Experts of a small language model.
Size: width 256, vocabulary 32768, 52.7M parameters.
Experts: 64 experts in each of 8 layers, 64 squared ReLU neurons an expert, a softmax router, a shared expert of 64 neurons.
Training: a variant of Adam for the experts, 537M tokens, 4095 steps.
Below are experts of layer 2 (counted from 0) of a mixture-of-experts language model. Rows are named router (the router's row for the expert), up (a neuron's input weights, with its number), down (a neuron's output weights, with its number) and show model dimensions 0-255. Each number is 500 + 25 x the weight over its row's rms, rounded and kept within 0 to 999. Numbers have three digits each.
After each expert's rows: "comes before" lists some tokens at least twice as common just after its tokens as in all text. This comes from a sample of Wikipedia text that the model never trained on. Tokens count by the router's weight.

# expert 60
router:555522473467516508520503542505569504468488485470512527479488522490487510488467541507511478478527499429506490508491531501513523535511522557451519458502541487471511523513539504506477498499501518537476442525521491497489503494511515468521504512520486522534519516465536533476504499497534500480508507532497520529504530491509535504502471482528490530520492497476498521542501520470497467511516476471440523462468540516486490484494526451484526483503517532518488494529466483541533496462505492480508516479535505472466502567533516516482471523492524513479555476542461515481530498475469545531506533495504527519527476494500487516536502496498468500492531499442516519448486545499487518523509499484466529502476540495499522481513534476479511518493481500485510460506506472543528468529468531
up2:508513458522498495517510503491506493445489490520523518474481506503506491534481472485490526498523505475501498496532514456517487518509458531484541481536507472552486538532469507514488494544461506465554468475552521568475513479507497481481512517491510511496497500501459465518497529485465498496514459517492499508513515449509478534546467553473544491506502519528482486522539510554493493482559553510483510492493470489484449451530486476485490491531506518512514502542494499522458530492529484447472510481467503502488494478510487485498515539505513503511520511487525516491450531489496523485456515510505474508543521540527534530530499564485461535545488474512527501506483483484498502456459523525465478468523505491476478528505470493504478540517494476490491488483480516435514490497510525
down2:498510530495479511486508512543490490498514479430482473496487524510496492531474475488537504479496493536482485477511493495508500543498515529504493511501467514531521493490495494510471467487520528504506492529502453510487504482455511489492494541528482506477501534458507495478457475475494511495480525538514497527501504508535465473516505504485474506506533482489527473505471512429532496503485496488517545441531496499508473506483542480485481495520460461486485492483531491497478487509516515457514515479560462519530500542507519463491487503515534509541533483530487512483418515500479495471525456492502552539491472520469475544505557545444502510493511537511515469532457481472467477512529489456496537462486467472513451456499516494488496476470486487511480493525468562525483468511536494
comes before: " ", " the", " a", " to", " his", " two"

# expert 21
router:480561507512514456518503518494522442511474452498482490479517497513535517531521501496463565481510541513508472506531436506489543437482489508536486481514439463501507519525460541498448508529523455511544509492483472517494494496475509519494511503531487512494513474497514491476515516496511489486496521517544545456511480498528505556532483516523510466476516520533496500509499477483511486511506500490514482534509469511466481545510498535505460486541512532496534488524502541543472508524444485502531538502516503531526497469480487481499548491537528501483472526494493461505473480522510493511479492484479522494495508487489516527549504464472500481522475496471543520514487492532517441509539527484497502477473526514494501487505501551473475519509563478540494491478511533496511532530468505
up1:510514505477494514559515514492512507508506439541511487480487531506512513514555493518484530503507474504526523485481538502498515521511496485532471453508539524498479543544499486536506489542461532532491498517508525529530485525511464503491498505499491531496488500517490481526471535470493522547533479524509470481512507489487571518474497524510467511523517522459487491510492490543441484486496543498503528577504485473481442487528513520513477528477507532523529483507519491503479511501466507488515500509504524516489495484484529498492516478512491478533489525472494495531533503506494543497480521563535517537531489491524523465522453509505534512509517485476526452491509476520451548455447498498508488507507468513486493505543463478533494481528503474457562475494510473443526517475529525
down1:528511521475480520465526489519508504488500520493508475483502548508518469496575503488483499547460552496539549505482516499549532506532544487522526488494558521517503491506497461503526485485504512494531452476507476447516481487505489474525518491504503510514525521519503523525528474534490516487492536469453496460569505510484510496514473481479508479503504464513541508474470471512494516514534498527479482494484507510463478479489527481474502509458515522517495552506508538498547485497501485499479469459519467529533495507500495457481549512476498526486528458481563507505523475533540516498483529481507464498485499503512492473533514493531507513552509498511547493528493532513514541546493442514544514497503484501452486514488490504519505445509532478503438514494467461496459494479516489
comes before: "|", " of", ":", "-", "==\n", "==\n\n"

# expert 15
router:540498489510492509518491500523521449539479472501500526492499502531527459446521479485499491494490499484491525499491491522528477530520516525494569463507559515506494503480492462459512505502521479494463446478478486479448443574504520491496443484535520526525464510507493483536491550493450478460469474520493500481433521513490490499498520481522474519525480509488530494477516530498509490496513491508466507499499508506500504517468507478465517542494488488498555506538506512474439518451493473500474499480522488477509470561472493496550449515464528564457532510507525518503517483498500524490496501480525490516474490551531540498507485525510481478522497494510471524481496507540488505504507493511494490503499482486467493521488457477485523511475511507461559538542471509490482493495519515
up2:483474511467510472509529483480529473510487546487502488522496504534514523525536546496547506475487480508559505479490492476497473486528501493513545505485514460530466523521524465518506503503503461522542491523494482500528502515529485496485506524468491447516539496472535519459517456508510470520528534539511492555499516491492501481501505517526497522509497519492499492519501495513455529537466512457494488512473455475494460534517496545498474510526506487519497458524515539507494468486521538508509477486527533511465550478506507528498500525482488472498513518483474510507499461505486522493495478575431492521506483473517420492486500505484452470498468486500495468502523515478466508495558497555512416483476519484492507489492551534493462479532531512535520493488493472507517487527484506
down2:512518532514442498516514483496498531523537514489487495562482537531498545546451528453512495497508535489483549515516509497490546475475519517507429471479487509477525496543517507555486494485546481538498534520528486482496482508507531509478491508509536477453505474457538517499498473511496528486462491493457487528515487508441504486465486461452500488506524516503480538480509466486475519529491478445509548494519516515499486509509461494493486500508525476509470526536504474486558501511511480519464517515510491486486487489497488470532493516456489458482497503493464534482473503487532476515505542535496508480492447486504511513494452500509488532507529548497476539535487439456503483484471492509501509476513504466501526479501531499517507456509506489482487476568531501463487516501496518
comes before: " the", " a", " his", " their", " this", " its"

# expert 43
router:505487506473479496475484483468523454497446486535505504460510506533501497448497501474467486522503514459484510494489500478519524470524504463457513501493507499527501491495464456497511520484542510516490472464518541509488487550502484472534473491519516507516447507518493515528521476489466477437453512497480514436499504494486521513452495521482462489478492465510516523455492495488527532485476504503467504488503470500501484536493484492483485498510511455480547519523507526478496499473497510509490453494498477482483470515484480499551470463466505519524537461482572534493525549532493529485486545495526481498491454526520540525492465510511485448513503508523451534505524491497504478493522487504510507546470532501423486551520516487473521492454472543526489539509478478530506506500512489
up1:471496509512540516497516479483521508496490540486483511483503512497534546498504514503553507496452497502506519483534495497482472477497471481501493474520514466539504496479503499451530482486470511514445509511455497507557462492460490563430515503460483482482520507471507507527487511502525470520468457480490519513535497475468477482483488540529526493451467485511522481476497495520467537488467502449484511491488543497502542479496475514538487509545494486519471518516522533534494475529530468518505480503516465508537518485476483519500527499526496499518516529501479478499482507515475494494533524455497468492484526472470416513468536564530509494498485457545515505471474491526484512453530500468477482470478540525476472509504508541536505469503543510538535505492482505504481520493460504
down1:520480462505458503518499476499529494481512493505435533530481560514494460527535483440530521520473559517539549482471519478482475487515460465500485479485510499531484503500552524525482510502495495461468466500504529476522534508524518497508473502497491499462470458528532523510477520495458499474453512523536503514499480489523484503496466496502475475523493522532531540532496554514478494521510525488505517469478526477515474526494505477484490478477443470483514502499545441513519491537443489508496514508494467455519493522464480490545510517466456506508554509469490516538534499470479481527491475478505498515467525520507503532510499514508490487498439492497512496519554465518474502477511549496533495508481509502514491465526527510516492483477491439509510464504480499465483501492467494
comes before: " the", " a", " his", " an", " their", " her"

# expert 29
router:547448565504450513459508480513557544527529540479464502494473450496442467542500497512513507445494458488470455531461516511475474527513535489465510501491510503470541514490490505473492508450484520462507521520460495534535458483485512489511449496464503516525467507532472486479473486474489486513517498453460449516478505516532493495470555484492499493485471486526514505532455530483508510491463511497503526533522526478494491525532529479530503497482487508515507475532536457491497508511501455505504510512489496481508521532473456482489459478475496466490518510493508499476494479484488489517483513492509517537481528503473544485484488490502465558518487496516489488518528495488470496509502477477503518510560463492503474511462450483504531497480512503471504519519494499515494438495524473
up2:514495513528489484492495524479507463498499518482521550528518512514494549509444472474458497539477529482503543493515476476553535463466503511465477553457506513487480507510509502520460489538514484546518532478521514542499512501485461479535492482479460487477480488480553525477536485536481517464516488444537501496547514522464503487538512464513536512492475496492454506490518497485499544485492523530520516493519522467522522509456498503524486514501500476538509512542499469503514479519481535476515511522469493547494422494492487514493490515513511527511507505486511479540474473513529531531507467469502486512533471428486512560532516493497509487493513519497514479510493509543477507497488484464516478476528520531483491474471519522496457527494514416537484490502475480511491499508520501
down2:479541541503430513523517505492456509504496495516525495498492521471511513482484465463543496436514523513538479470525521518513472517531540505485534459515442453487507472466472486525510535494511481504510493522473484489529522513508505528482515530507489523479502517460493493527535495514486484525499494461487498503528450520514489525497497449494461548469518490525512505503504503474492516492489483498518526506480521513523529514464498499502480508524490499497515523474453535522526508511496492438569534509483486535485487508534466462480544520432503498512512501508466480469501542508504515509522506527506455495533495544527491480488474492515510459512539525556480518525485510530479550530519484495469508509549468500509496518527469501467470471531505519435507460482510511502541538495498484
comes before: ",", "–", " |", "\n", ")\n", "."

# expert 41
router:508482493502488496526505499464508529511508487469514479481501532492509496493500510523520499497546507473529517535495512508500551505467480520471451495487529533506534430536495544529512521488556510522482512527551540482506512487520499474521506513501484523505458514507531557542515515522476471523524546499478497508490510505474515529495503525517477526528512519507517499523526488478484516535485528488505529497504554509517485446482494486517481510480478490516453484481545528478518482468485483483499464503523498487543520484500554473511529455492497510487465522481500499526530494576556459519538493460537522523512471511476498503549477486459496524489470536479510510515467506454534511520467514479496503475496487519538444512496460486494545494559500450521482521491457519507519494505524462
up0:524484464485464516510483526494475487487546494509528503489491556508498504469453492487498476531547540493495491483498499467554519513507506536519494517489539498475490471522504503498518517505488506520512459504494502483475526533439510470472509487493515477464527540524516489496505514520483481462536483497512486508500524503520506511493512513514493565484526495504489439523481512482531527501544539489452504494464484521502533485515499513440499503485489475574479525503492452519508485494486484484511489498478500562479527493515496513488531472517537501450535456513488540498510486502492481535499482492511459511492496452543468508502456490470497485506501461496410521506525518529503523483515489513511476499460474514509481490503460456461525484485459495496448467512494487513487431503478557
down0:487528520480512469509540496528511519498532510471479510504470502500492500525527507512513532486488511533475499498464505546482477519479473530521532524488548499541520471541483528486440460532477518456489466504536465506501461450518480524453461515495468483482494468496510493485468491532459510498436510537520508479500479544475535446485464480481515492486524496509523513480458496504482484479509485506471463537501527508468538509499533500457506452462494501494495510475460563500493524482537497488513483548535496448491483520503498496514521468525484569495520516480486504474505519512493485495508520510465503475515500499463534482438543485462507508485514473496500538502524465491471512494513446566509526498520464497504498481507493465505535481494506460486528521504534512519513510527507517
comes before: " |", ",", "\n", " (", ";", " |\n"

# expert 51
router:518491544481516494512480451497511514501515507514492482465492468533460513515480534511540529451466495477522526507473475555526443530533531457543507455486537502520514491514482529511502486497437522537456516506479497484475510466478505482498499494527494497470505521477521490515488468507540513516528494506513528522511493484478529465515507498481526486493493485479504474498461499510500458541515498482510453485453523515479538492456484545561508503512513478531490465500490474475498491492475502486520507474443508495490485500532525502515559543489509444507437456482521535518511487505485502473491508456466488480489471541517522501516499502513490482507509499524494494471508509439561499538574486557521523497503561496505546501493522475514487505508499500458514494500504508505505516477487509
up1:516491520507497534487467483463464467516506524529491472557481491529474476519500528482508519468500471489471479520519452472524494457517504481499522476476490464523538564494535476444499511423463521506514493547488535495530496514493514511475486505532489535507488536545492519540450519501575520520466483505479476459491483529524576492502513521544518518511558485508530530520503483488498549484519460517519449496443526506508522529517515494462514486473479511476523522532510483520500493503515484481479508517484492512504495490496514486525497477486565534534501501469543484489475514511509449477488497488469506504477488521481505570511493513499520516500472489504476458499501505488477496510509534522512471508488492503481504514483502473520503496506524509486480428521519495479484489531479492
down1:476520528502526454493513526516474513546516508503490517517498479462504550464481491516452495519519506544465481508497499489497496483486499526474500541545511508538507513528528503532460509531525490510512519524466538511458504485543530505481501468525518518511477485514501515517479518504434494527507507501488536549473560533445489482466492503501459487539487475490471498516512493481501537518505508491497493492550492499504509475466496518474506542489510511493520469462496519513482480548528483482502447480520487502468504521477512506484460475488500503515486523523455453518531476547455541465516483488531523489521489487447555521455472476496499539552556486474503492493466480510464484457450518474520492482488486500497522504494518562500491495520474502490539534496521482499528511536477466
comes before: " to", " of", " was", " is", " are", " in"

# expert 45
router:481475478516501501542552503528479543458523502512499429516480499508489469492470509513499494480491517524485526508546477526449510516549494529509455485490494540516481466494512518491486559471499506478445506507497473518541470546526487489528512522471517510538494488516481566544522518547480468513528508527515477506507527534501515502516499469487451523529479512504523518496470526488458533504508460510480537486491440487510505524518483483548549511472478521534514506482484498523504501518501544516514470465536521490513515462504499512520463495518528515509488550542506486527538557527477463503533480481544500516502477499493502467514482510452470474499465484486474532458517515468494510517466530505469501494519480488522517501518469497472523486535501492473494472529476527469499521478499470
up3:526461498490485509502519514456527465491467486477504506492495523521540541474482532495479503549460495492496498521525455483511529511450470515480530519496507506500506513540475479478491495503514464470497467498484452519500482541497507487539527505478498479515476536542456515494497473534482478498547496504526502465534492506514461524534491498550507492473508465509487499425477491492544488498475537531483492474513483510515458500475497461475546511480528475521565553506476466510482461535463460511501534520464483494505470473495463507489467495476553498474543521485546473491500467526503525521499500516531479516491502499499500517514489479491481495528513488466457496517486523498505526523503498523514482475459474501472484504540524586564518508493516521528488537488508535497511508526500535
down3:523503522497485507462504511554483476507498561520544498473488505497527494475505560487512459504500510507525479479514537473541525475558462497491521483493484467501550505494475463517520493509543465518489495535480510492459518502444523530447574530507501570441509550510527507499522460462547510486483529518491492474484493476495508553506515466531532464477505488510546483473504501497493469500489489456487511498517532532487505508515463502537492496524529475485498452523487467501497525486509480477536499493513528501497497516529510521451537475435494512530476481492475476499503512492523484504507521545496485521490506547505492516505502516459529524495522483533502494479508507542515472495493470465523555525497481504509477501494500503475455479495480539521521535476497519500484471500507531
comes before: " |", ",", " (", "\n", " /", ";"

# expert 18
router:493488483506510501504469496528515512465510489507479494511512497466508486455548535555480492469517537516475493484489529534504509524511500449497521503469473509488539525483461448520476492504523518504483548475510491495521524482522518552502508507524523509527478531510508519495514538444503478532515501477511454554474497524517508472516494511510507528491451505494517559558477494472478459474511480473533479533552520499510489480483549470546488493506522486497464520450540486506497519473476492523532509528517490500513501491491516522511503444496515480475460489555495489481494495483524490526482491457475540503478505563498509509526515489517469502495512511489509513548491492532541487537491554501475482493499413498527531459522462505497499475515522487495448515501496514539516468508520468
up2:496449535520484455490504510490501494515451552517495468470490489486493453534555524472503499485439491550505493529507488503505480509492507482491492506541500484501520504488479490474534541438525463469505516491537512467500500532517531541517504503538472525473499525512563526537518485556499534514482492506444472450498532505505457467498492498478490477476485475516490507482490499540500489501534518487469520507510545518493489501512534469512513571499485509474551490503568499492438516488505505439479534515516530443497493487467479469496485469519458485504472482492485457495504520494502469518507495465507521488525488511512499479475497532494462476489480525508503489523493457524507510493492490540517531507493492511497473496537510470541557490495500484475528501472467509508468507472483487
down2:508469475485540531517515488506520473560511483460533467465460507523528449508506520520527505512474487485475490536472502542485461551543510516490519491491539552521486505562509505519518514542463492488506490534517473521466486532536527471480514496512526511476501489541474538474525494478521449503517529474495491566489478486523517494522498548463493473526492502538497501503493530484449511530518457523465487472495488506528513531544445487520517507547477514488505514538491502480533496486490494542521464517460488465486458456514505520476498506512529491473505502538525476518495501509513453478480516476491543528490495500521481525466514494500552523499484522473500511494474482444520510532487515491477487499505491528545483494497474529502516491532501476563490478497507531482506501481545504
comes before: " |", "–", ".", ";", ",", " |\n"

# expert 48
router:468506487484525469519506519497541480465481511495502528459513453445511515559519520518475494448463512491498506462501490509512527473494460517487514518505468495449452492502501470485460465499528470507499495490489481493495497474514459522467511524511508492499494520500509499511465481528497493461494474466466551485518509500483486466480554413518495513446472474493492533466505506512502499473503480492521483510481493552495485506514503503598534465481463497486482533477491532471527480525513494525529511488529494493487560482507521471463533492489491480460477472468489471522532496555509521528549501467500474544528471521506452499494482505519524470539475470511485479478528532470477483494523460486507501488526532496516489528485512492471519529511485490479533500481506523498504520511475481
up0:490471478497498521518485512513503522477500519492487471477556440481478536510499497524509512463521495488518491469472487476539493489549533475496507500523515507504518519479541506495480483503501541519520435526506479495500525497514489510535491527513528474549486515489509486514511515483493540452478473487486489537485486491520445528526519492493489516491484483488509523548518529498489413499548487472515511476471490518508536449493462508503505488551524500480512515481497493485535460474539456528516515497499508474483530514530508479531518505525468469471520517569517498497489506502526485471493515484446481493472537550517458467494514491543508476475470480507514492474465480486506496507574489541472470501533526513470490471488532535522507525525513487532533472467549519470521516512500452
down0:505503513531493493469504458482509484511514505500483509532474506492481514515473515499472461496511516488514485507532472471499493536498501477549476442551467530470535501457452474510436492497501515529505490529517522460447504463491522494498499492465458458471488526471531495535499513537483502524504515472495533523517473504543568497452477497498502499523485514498495527515513500494482537538537508478482506546494546472469511552492508497515496527475533516521488480497544501530513552547515466539483507481502520504502484474524473465533481447474502460468490522518539480505480480512506490498473531503498479498517502496495528488496485507497498474509515515567549505519508490502485485477506508531492506510501487433472496495538508475549488486496562457499474443517504495497502490520437486
comes before: " of", " to", " for", ".\n\n", " that", " from"

# expert 26
router:471515533470508476507536539473494485533504488500531481512496510506468515518506492494511532551471522459549534504449512475477470500497469436469505525485481473560476544555478530510482468524510473482510517508545496518453491497483462481472499476491488551461500482518517453507452478494470511469466458497497530484542534480527479521480486524512504465521498491454484496492496490509481483508474544491484472518516478541506493493516527551506464516480489530495529495511489516550497487519479485493497515479481505498481491472475463471476501485550471445493515490498455461538471505504540513478480458491485517460541503498508462510507507511548470499527512463518474500490551460499508531476485492536532482491518517506495508519458504516523478492518495485478518497441510506517495541504529495
up0:496466521494504485497486466542501528460473497484500452477498510512492494504519525521518550492458483504505502494536538521494510481517418499514530490471462509466487495514507522548464456501463509494480534480503478511524497519501546500510470479485488507481528473498482507486521510496480545462522514449467516466465477500498482528496470501528491517471522501539497461479459496479480480497565472516503517493523509466524501524445510475524478489543509511517529548527479496525522485466520466507542492501517509448514495489506542475508521499494489513489470491454518529459488537444499455486558521503544460489495493509489503436503477517522471505482519487502511547490517471533506507483513536470478505489472544482525468519525450507465496500487490537492511494452508494454504511466511488
down0:481493491494577483493524534494496474489526472500492501434466506507503452501514565512475513536494479493497535530480507480492462470502471440491524519511494482499545495499514523500511462478497459462426462501541490493513502497562515487477490515494476491520492485516538513476506522502484514522503533488535516535497450508508526473491534520526504465545535495528498472480510505468480466497517460509500474479507511525516520505534489524470502505456446507516522513506484512506514516484526479489492455483510511443468527509476511518493513486500493492461537476506495475520500539525514473486532525499527510568516494469505501500457500508511515522457481459466540468506523456492538512518536518512489511488517506495504511490510509532504504443565532547499493497475517478490515543512492463
comes before: "-", "The", "=", "born", "In", "S"

# expert 55
router:496481524486524548510503526505487500495480503517526525472465500481493468499517467445503501503505508486527519480503485488501504474486523496515508520497435504547459503489493479474538516479502460466533565499483472494517515521524503491473528496492530477493522450500500488550465505509477512475458496523522490476512472511517456512508492509484465485516474497552475474505488505505509525514543480500551471527510528500495521523552482510542503487485507484513519504474477504453480498499490489508447523496499500439512497504507494487515523469513443486535474472452478509512447516489496508482499445530461478425522509507532552497449483520499465493510504475561506517526534484472478505556505496509526516513490454499547462541482522466488502507496513515463524487526513478509495491549486450
up1:492510488540503496491480513462528521481511479489531481528527473499473502498499475521508490441505469475507505482495520541497523470490504484467505507523480467500511527576523496506470465536492457487500487496544485547490462495493488505517550483530498496479493477474501503493512479495487527481458495491542524492517451483529472547532516527509528501520504539513476493458496528517499510521530501498530477531492518465533533489471472557494468497486515514469438483504487448537497498526483522490505487513522517512475528471525490462511507518499478530523513499496506472509510463500497502476477498539519523495500582505451473514504529453508508513546517502468528500487462491503521485450538518491471508509524470507451496450500459574496479500499466470521531510487540506496537538514527539
down1:539502518518531530429481503491500542502517518486484493572493490518505437509482482511491479469505499475504475505518543487515505468502550472507517479524509458491495540484485452525471511551493474487477517501503526499494466468488519471543498520451496506475485532510505540547527504523501499486517495484509499469562507508544501513491534493555515478546523534500453472472447540478511510535489519484511546514523538519510511509481505514517489474523491488468515543529483503501502530482516510496455509490544521505518522520522454477493480480512488528524479533490495468502498501471485532474493479476500539506537538499511478539513543448500492530523499481507521489481443501476508567471516508522508526484490502453497498467513490500497480498490501508494474516474475461530481503548455478
comes before: " |\n", "1", "2", " |", "3", "201"

# expert 34
router:519515450554498572499501513498462526508496475476517491487481562514508510425461443481483496493481538480498524479505491482521496469494537465537555525485484458496492496429491476513530527513490427497519526518475516487469443490542531471504542468471528505469487510458496486556496519510517481490487506501521489502528496499461470508548492510537480472491477494543512495514499494513520493530543472478514500511495492501467482509490526567488503501497492514548498484492457452491483519486522494530492487511508487523516459452502531526526515503534478516491500497499488507493503505511553484498472513546531463472479475504500497503508484498512507492483458464522473501546471501548530480484466496513470493482488514499480455500512512470540485519540496503486494470500523483508496498514499501
up3:505510515461467496507488505507488489465467494492512486507546525518480546521465489484528468521523500507473516508514479481522442469491486536488485500492516503515476477500529490525496536516503497478513504459533476563450513486501535509560519509536529542478470477514483492463475497504451459504489466499519510502572502514465507506499491492493531503514495546490505446461517537530476485469480521542509544515489447505500498497451499492497446489509489528482507492490476491492496529490484520521534476524503487543479518492464518520508487520470484511490495487500464456562491495507515501476488534503515498496499501508483462496461573474504496504498546468484464465474492473555483486462472459507468484486518533513495558466536500477525536511504507501522501550476512496468494520463515466
down3:481517499513462494494498519504474519520516497481510540517544492519489541491513506556488505519536493487460539513502490508496476511552480489467488551521452536532501459483513496489488534478547505507510522449533465517535492511482490526498520437498495488495467525487522541508500481507463460475478473507471460490530461504513459533484417508525459541433487517483502452505511535498496526463457494491476519483541489514501528480495513536500528492483503490497494490506472503513496495488519465477518516512526479533449555510524494493505458498463506474540472489472507498565462473507489497505500489498477506463498484486507449488480500478462506537513499553504485458491517494469533508521506508494508511497481518444465501485521471480491516483495465519504538523497492550488486493467485513
comes before: "-", "0", "1", "|", "2", " |"

# expert 49
router:543507522468514516507500488511481533466516489513494510472533473510484509538498527528481489501515495491513507498490520508524481518493522445476530550487444473512462508486490425465491418553480494528525524454528467532517500465534485507503504531480484501485466531478506483499549513485529504477483501485504456525506449508493523507518479513529523504514497505529489539530523506522517484463518507497542477458483492490500525459477484476540470509507490504492468493508499479489519508480534485527534473520489458553495443435522514483533518493482463489503480470511493490558457452472514520446523535483468487475515524502487486497520549496517537483488463486496482498518491496513500491465502502505458487495536478471521540487482472486493495531513503523525474480479518474474524505519531457
up2:510501508529510528491461524519508517471498519499450511506537508478513450504507516521506532477488489497548487511442489459482494462472492514522515485505486510521538479483503495509477517486558500504469458527524449506467476500506522515512525516532509479485506480462487571493509507514488497454531528489528508495514526445515505473506521473520477505476484468517507450489561529505521552490515530499524494519512494483515480517501511477493465522537579486510506498491523497497487461478461517500484479503493496497533480511500494514537471536518543493506489521511487491543490563455464458502471459488473539513494528508479430478512497529495519537511470507482482554500515503530518497483476519423496464516511484536522498480515522497484503527499496508512505525486524514537518481504562476
down2:530472500482520530495449476511447554488494478450519504500471510495497491506493514509520449495520576508539424479507513530529505478499561470496525454502468510494496509493508474499513480510496480500470480484511527522488473493509470504468488538544522522478489546486491474491507492472491515530519465510517510433517518506539496434476506452507494485465490511516485500464492522440542498540521520474519506518515522472455480496472510496476534454464512490484544465496495490509544487477491496524485483486516504530528499523507522518471490523491483508515500464526516488505474552522488512533499503490525491498482531503471492513544470507515450510507479460496505480527490525521519464464482483502467478518553478554526526455468512488502501501463520487494514516530530473515470507493500524
comes before: ".", " |", ";", "–", ".,", ".S"

# expert 33
router:522500489534474478474518503495500497517482517535502511483528502510537527509466482494443536452506531496486513533495466476482543486501480529490506503478466465527508466519499448564471511495475469521554531508500493577452518495485511507511468517467468506478518482484492531460514498508520484528493523463478519477531507482481504491542504514522490508492530498515502477450533474494512517499534527528504522534527460505472459498516447518524502511523503506491519516556544513493485512511498514500513488512502472547511469503444462529467486484486493472523515483434501465479513476494539502530529539510495495498496478530457479506543501516477481526473493524473505505515454543506488540486470487515479455484522495524474532496493499518464524510526516461530519491508472514549560487516481493
up1:492509545499478509485499497461481507487529526509473551494503474480427508545506568470518488510525524496506494475527508530539489499491511507503446492514513536475491520514454521471478506487533460485471503492518507451529449517517566500480559513532507515506487536543507494536523507503495457510505532503479516534540494472468503519484479523487510481505471464490511484482480480482508543503477467500507494499459506508508555452526565471477436501488500462511490529485525503482550490517480488474511519464492531472475547527497516507532507459506488511467516518504508539558482511453477487511469445482498542490488482515514466539478470528502516498501539521491488460518517477500524525488503480472545493514500520504498517506479476492507510498467487527508511534501467479525500503483481504
down1:533469507517493524482509507547510488531494508518500510505459495511521488495509480473515482497514523553448512472482496511462504505481507516441483503527523499515524531499522541461509525540510532482487487503510497491478517490521488444488511483495504485511491518482515487495523502470478517480542523485459533531511560469533497500459489466471491483491466502455552493531479524504514508524502516497521497493464497489506516515507512511481485499481468503482483461520486457456502508523546500536484483488449487490515430430520473424493504498487494539523541478536487486490488464511508491537527520506496466500513439513509497473537496538500527483492537500490548498536525515471499500524451525470515524476456520479492491459475530448471500472486486503473489549478496462529467508487464475
comes before: "-", "|", " •", "2", "1", ":"

# expert 44
router:515520530523506489482558463517525498488523499509475480495484550466546518533501522499536507529497518528465516471466527507466502478523478484523506483544553517493497513517476543502520485486501515497523529512519499482491512526464527536501534507549484490521543498513490507492499484488505493529505499519489508479511476524472530524486545534470473458518507487467482510485463520481487534537478519469430489496466499504486495483509488524527476505524514452544542513454497460477525474504568498488486509452522528478507519465521480492512504531491501490522510510530495477501441501474487451472516465478488493439501505508505508486512470502491510507534491544525522487463489482473479510485507453497493515526506519517439494502510522518510510496450492532506495521536493514463441522457463569
up1:498556471495485530495510500509502512492507525515499504473504492483500474484516525468518504520489501515499499509511492440482520496559507497537479480461503505549520501512569465524475505489491518475480454492481472513479532515484510469529504513487523509481493484463504490532531507497557513514523496450471478507503505503458451528516507535505513521505504527497499510519512566511507499529536494439505531531524483466488499493490470455481489531495500528503456466512535524488490534465508460496520448475501546459515517512531568483482468497503478479470495506501484548467523483452508480473563510505472522524542492524528520495488480483510460532533530496515522518485517533454524535480491518515474507517492479508466476468503472469482500477520521488490510445429516530504516526523497508
down1:522518494496458484489488482501472522512495474523521513503456497519523504481531463521519480509478519544482481539546521470501544496507543501501489457501503494486463488498545516472484515529502494496487497439481508549480522522465505514513517491530516507458492504507510494472510501438465464523494516529467472494503554483451516480500493539520502489500509481502518539500516477468505501486455493513429526496557504480543492474458484498518476504499482532484524503475538510467501492443500471472563476500485463531521500475552493495474474509473501481479556496495528491448550488503493499536508501452519534522526526517514465481485479506493481519488487502523490499503500478476525466445526480506510524495548510477525466534470497473514510508488493515500462552460523490500466517495539538
comes before: " as", " (", " in", " by", " to", " with"

# expert 63
router:492502532490503506487463444538529461496471508502519535481481510518526469494496510475530533474449507496512498480514529520461468513504537451494506463552543482492491524486535478517489493495514501512512456552517512490497504539429520476522504503506529482506505495484497497483531491485494497451523516491481552497490463497489534479498512504502518562500548526523542495507488508477503496524502475469449501460499477468486500472517493454487486483535541476535500513485517503503518498492536521515500485468470504508487483516536547517536503446458524487491512483512542506501514497493503518463501493480524522508501478509505524465478509516529462508519485522511480512499498507508496498505580499535482489504488558511445470470545474475498445472431520544493544498504526527511488485478455494
up2:481507476508546470545505491499515518504502548547490518504464520467455502507490511541523530483505451560551468445507503522515475490521525507503493489475499480477502512528512510476525520503476474523514489509501511503486573473492517492456513488503481482504484526480533515487472485520504537548538513480499500512453462517477464461548484497510516524522471513476499519548562475506475463470514491482493523527530498505497519543477454476513541506517519511439505506481516489508489444519513485481479520478509489491523568471518511530504507519484525498462448510505466531509514489549539498511515508509492478492460493530517512521471499478488512542516466522489499517476498485521518525527512476529467486467474509539475510464492527476489506512556474499464505510465454494496471495466503485
down2:514514526524479536501511492469482510495479534483561508491479526481500520493474492479473511489502485562476503475513524494486535496502495479473475481474491447485495464525504491485527485515544534506496466539471498514482535492512564466516483476467465490536495487486497463490493486501502515514559489471498498502499538495532493455506467532539520507484495473494469548507469532524538464527504511515457469505516488458461518487459449464482503504527475523470544511503478494466523484501496529528491508466454544458512501514525534497494480489500510474494507507510516542468511427477522463502497470484542519489492468534514497488476478519518491492507470517500535539529535479530487509497536498499516521507481512512493494468469537461520477507524431501458514503512462458539470488474535512
comes before: " the", " a", " to", " by", " that", " his"